Weights of a small mixture-of-experts language model, trained from scratch on English Wikipedia.
Size: width 160, 16.4M parameters.
Experts: 32 experts in each of 14 layers, 64 SwiGLU neurons an expert, 2 picks a token, a softmax router, a shared expert of 64 neurons.
Training: a variant of SOAP for the experts, 321M tokens.
Below are experts of layer 7 (counted from 0) of a mixture-of-experts language model. Rows are named router (the router's row for the expert) and show model dimensions 0-159. Each number is 128 + 24 x the weight over its row's rms, rounded and kept within 0 to 255. Numbers have three digits each.
After each expert's rows: "comes after" lists some tokens at least twice as common just before its tokens as in all text. This comes from a sample of Wikipedia text that the model never trained on. Tokens count by the router's weight.

# expert 21
router:121166136101127101111161096141121141161108125114112167145091122149147106130128144133123127128133155128085141088135113149121119101155141150123174118138087179133098118124126149101105137132113139122118180166137138162137161171119082146106136131158119146100091116129128122105158110196128128105199097126125146120143117101167156135109096113114153118147098162165113168115153161142113153139162160142123120134119128109153096098153138120173177152141152106073106136100129120119102128115093114
comes after: "\n", ")", " 0", "%", " 1", " —"

# expert 6
router:141147159112148133139171131179127149155143120146150142116159168134123069091156155129171156151094122138135152132157138135170161153138118096169130117138137113148122124126175118099144119090138132107153082107090118128121092163154159119113162121120138115146157126131119129127146112071131164103110104115112153158159144116107140166128154129146137121151156148089119081141117089112081132124160124134093131135110180135116123095130112139147134135129110154151166108102112057119146112139144086
comes after: " ", "-", " \"", " un", " su", " h"

# expert 12
router:162085118128143111116134167121105142115147127121130077101079119153147120096138170120097095111084132094106109115124154146123113118125171122147117151152108103141112099134108092135130136077121131139125112174146099100070100110142121143103126160082132121138177159143100142127119152090140079160153110051124140136113115141126100118125124122140118140142179145120115128123066135139127129108159110130114159139118126098078128130087106129173133164088126142142129093123123144130108148115115158
comes after: "\n", " |", ".", ")", "==", "==="

# expert 2
router:078135128101158129132131135129148104100113162130157120104126120108116143136126108125096143156164155128134109153124136106129133072128122133120146120166088121155087130113105136117110161138119105097084092131119091122115136101132094110153129186147207135143110148110120116160134122133133144119117105199144083133111148116114084140122147182152109141150119141101140090127162085099107080119089139106134130113133133109118117170099153141170126124141149153092146131137069142128126117165152124
comes after: "d", "k", " St", "t", "g", "n"

# expert 27
router:150091111126134136113127135146080111141144165156138134176087118095179160124107139164114154150077159195141120111172146151141123147092110123132137131122104126094159111165152142073124126168122150115106156148146130107122100124065120130113164122116107102108100104090117146151150153141113072126113125145148161119117097154134130148107124124132098117146172154153110093091155131153140144132185161138122144093150132109118136128103118135132156095114145113154106120119130107128122172113134138
comes after: " ", " F", " f", " |", " the", "-"

# expert 17
router:123110144128134114132114080143153141173122121149166146118138159108150101093126175129149134084065168145155115104089144155128114114113100117143131137139156165126073103089165152104120146102104155098110117129162102128118139139130125129128086137127102140087121089108142116132133101092105121140090099084121170095131102124083105161116149119098104106125104117137146131117146059139132134092103111104116092191107089109125129135104128081124131138141131151154132124155119138140137139121162132
comes after: " |", " E", " (", " N", ",", "|"

# expert 22
router:120103144136141153151102127163130127069140118105115129114155138158159062122172101135096109123116117119133088144123119115100120116091118129127134155140168132118159151122130141120125140181149161119142109137081113156123125155148124147108122117142143130118128117125157142123125116098094129125151104102120137168111114130082119150156158092125153163157163132108106173110130093099139150141130122159180156145065154150150118113126106125094127131177123115076118124136107155125151189080093170
comes after: " in", " (", ",", "-", ":", " and"

# expert 0
router:127096109116129122125137160124120154162125150144086125126080116131096167130113130127081100100105124163141103175131121123129087098114130137114163115114137116104099131159116156162096119130110095120123118132149121117111111153156130136128113097089100112104148121064139151171124148140157145164168087120111048126132099132103149090145140137137120159108169107191117120131142143144125143154099124123116199144131085132138148155107133143115112158110116100099100131130156133138121120111086162
comes after: " C", "s", "c", " c", "C", " S"

# expert 28
router:103140142117076210099149106099166117050137154126156146121138132094122118091112101113106080106159120121140144102082114152186118116163134139148135126116142158109113115176110097083118098080132132099127159136140126114154132133151138154134144161132106137141129169121158088100135119158100147143120116130133133156080118131110116148145129104129122115160149113144105129160158137149133131145143128108123099143116122115148126103151118095137147107107127057173127132114121134132127094168126135
comes after: " 19", " (19", "ra", " 18", "20", "al"

# expert 10
router:158089138152152117108137133114144093154098163114125148146069123082155132147173103127130126099130142126164117149113129137101147106143155083168134145110129091133128107111105153114122100110108140125099141108127144129117159126113134115115102121132094109140083094165142150176130097118126114149119107122145140114137127120173117099123123121143145115167088149139072115102131105111154165116131119109134129140115113152087143141144085128142177158088106212192126104143143162131131116100164108
comes after: " ", " P", " |", " M", " p", " F"

# expert 16
router:112132062108102106133111142088135105073158140175124114095091128138116130139142188125094086124130095136159143142157135127100132140125121103149147107095113107161154119100141117137107127139129117181113116151095147136092148102139164139109124153109132143112073145108171150126121096150126097121126132102129139129144084144103094068108118135164103101146170154114137104125159127109141144124112143130112111138140115117153114102136125089137141135145108094184129126126110100123203100099130127
comes after: " ", " a", " the", "-", " p", " of"

# expert 29
router:144118126167119154176151119153141147132130103139120156115170128131150143126116125149140134110094086137140135118137112129153131157095151190127156115130128094118139147154125202118128150118132122107132146126163167145102143121137088152071105143129094144149131126083118147149119114108085137187086123099103112093153111125147145074126104136139111121131138121124129075157119163129160184118122127170121155118122119107124102142105125086150128069112129122102129143151150131127165146067118140
comes after: " re", " con", " Re", " ex", " de", " co"

# expert 9
router:128071123144142119121139105195104103150121136107155141117117144100126120136144130122141134175086129133137148150127124114154141123152132131129126130116141130146138135089103117135128152111111163086126164154139174118146126148080095127131134143140181149060091112118144143107115170139143110175137133135157153142128062150125101089148139075089122129101131153145131098107087141093076129154148137138121124123135113143095132165071111132112133126135113115132132119123070105149181132097116151
comes after: " W", " |", "-", " the", ",", ":"

# expert 8
router:088117109175102118131127132147110146161171168108137100106162088116088143103119106132130128103074133138152138114150134155173129134096129126178080127107134119143138111109134131172146135157105117164147109156146130118147085117108109136095088115119121146132127140178128165124058165126146114119116101156124148140143136150113087135123101122158110122154164092109151134110071184111136083106119119108138140108134163125168130134124140086118155122112161148123096137135152138117141121132142176
comes after: " |", " the", " a", " and", "|", " was"

# expert 3
router:149145096050108124072133117144143151129148130151156150123143111168111140147137081152119156132132159138125148143112110152157159144141141143097134137120131137113193111100116114125158119124127178145123142067089153136126122128122169151153130154090122102142170134163067146099120112107145143169146130133125123107120079166159132142161113115156125086103121105122068103141122160118162146107134123122153098086132130125128100126142117113130119161111134141142088128141151127132120127131082087
comes after: " the", " to", " a", " g", " he", " was"

# expert 26
router:105146092091103128113143157144160162092133121132140126097145125116136155141111189144158157106147126120140155123110155106153186107134108161143081108092132103140109168138083118108159145130111130145113118137183102155133113127134115110143125137133133103123195106147118165114099118158142128115121151103132139105144115133133097074125122099128144126113102093135133152142120119146145125099115141116158103174137076125130146142133140129158127101127150127113182123136183129085145141192152185
comes after: "\n", " 0", "\"", " No", "ation", " 1"

# expert 30
router:140149131153122110151140164127170082149138113128129138139129158097173115124133151164141130133104105126150164153110087129098103087097124138137144116131140117086122096084120132127084096151126142142127118092134090137128089148147117194140152087147117118157131142090099148106177103184159128145139151131078143123113138146156160129139100139090113119111117113094175145120122148140127144112158141151097094131081131149108136146161157138121122102125149137133144154074118158117128139132191110
comes after: " of", "'", " in", ",", " to", " for"

# expert 14
router:123143150119159147136141149116174161140128128118110158083113100114111135127096100139126149131151117085131120161148104132121128137125094147130123098148106134137147107125123112118143184155107124131101102093132140105152087133133123132126150127068118140149122092105188090078143193137131123136115130082150158104130143101134115108100176143118123105131088114142174101097125137105130107074091091139116132137094121162121150113120087106090135133138156099101146116117152111088090166110171124
comes after: "ed", "s", "ing", "ation", "ated", " known"

# expert 24
router:148114118119149116097107138179134138145129156111102113088099125122126096163131147140119126154128150129153141163188132115082162107148154116098137076124112145115109145120126122152105167172122131114093124111069127074124070126113155135162129143143142132152079108116149172144104145136138088113122101126164130135143146130112133135113152125123105133110158143131108135145127152093147101130157123106103138153160082119110143154122136119181099150123098183170133173104146114146127104121095170
comes after: " K", " T", " S", " H", " P", " G"

# expert 15
router:144142119120112160171102127099100146156105140173192126117111147122113079126175110138128091139118192147159120097125117112157076118124112150146131116132122103133102127156133142119152113127159139184116133092069120126129181116131127183138154151180142134085112119141137123079142132160106104171123127080152147120123115134063115150103132126112130136128138143122119124121128166136156110116147129136145137142102098120121138125126136107125135114132145158093087132120129130149172088100116083
comes after: ",", "s", " it", " It", " which", "es"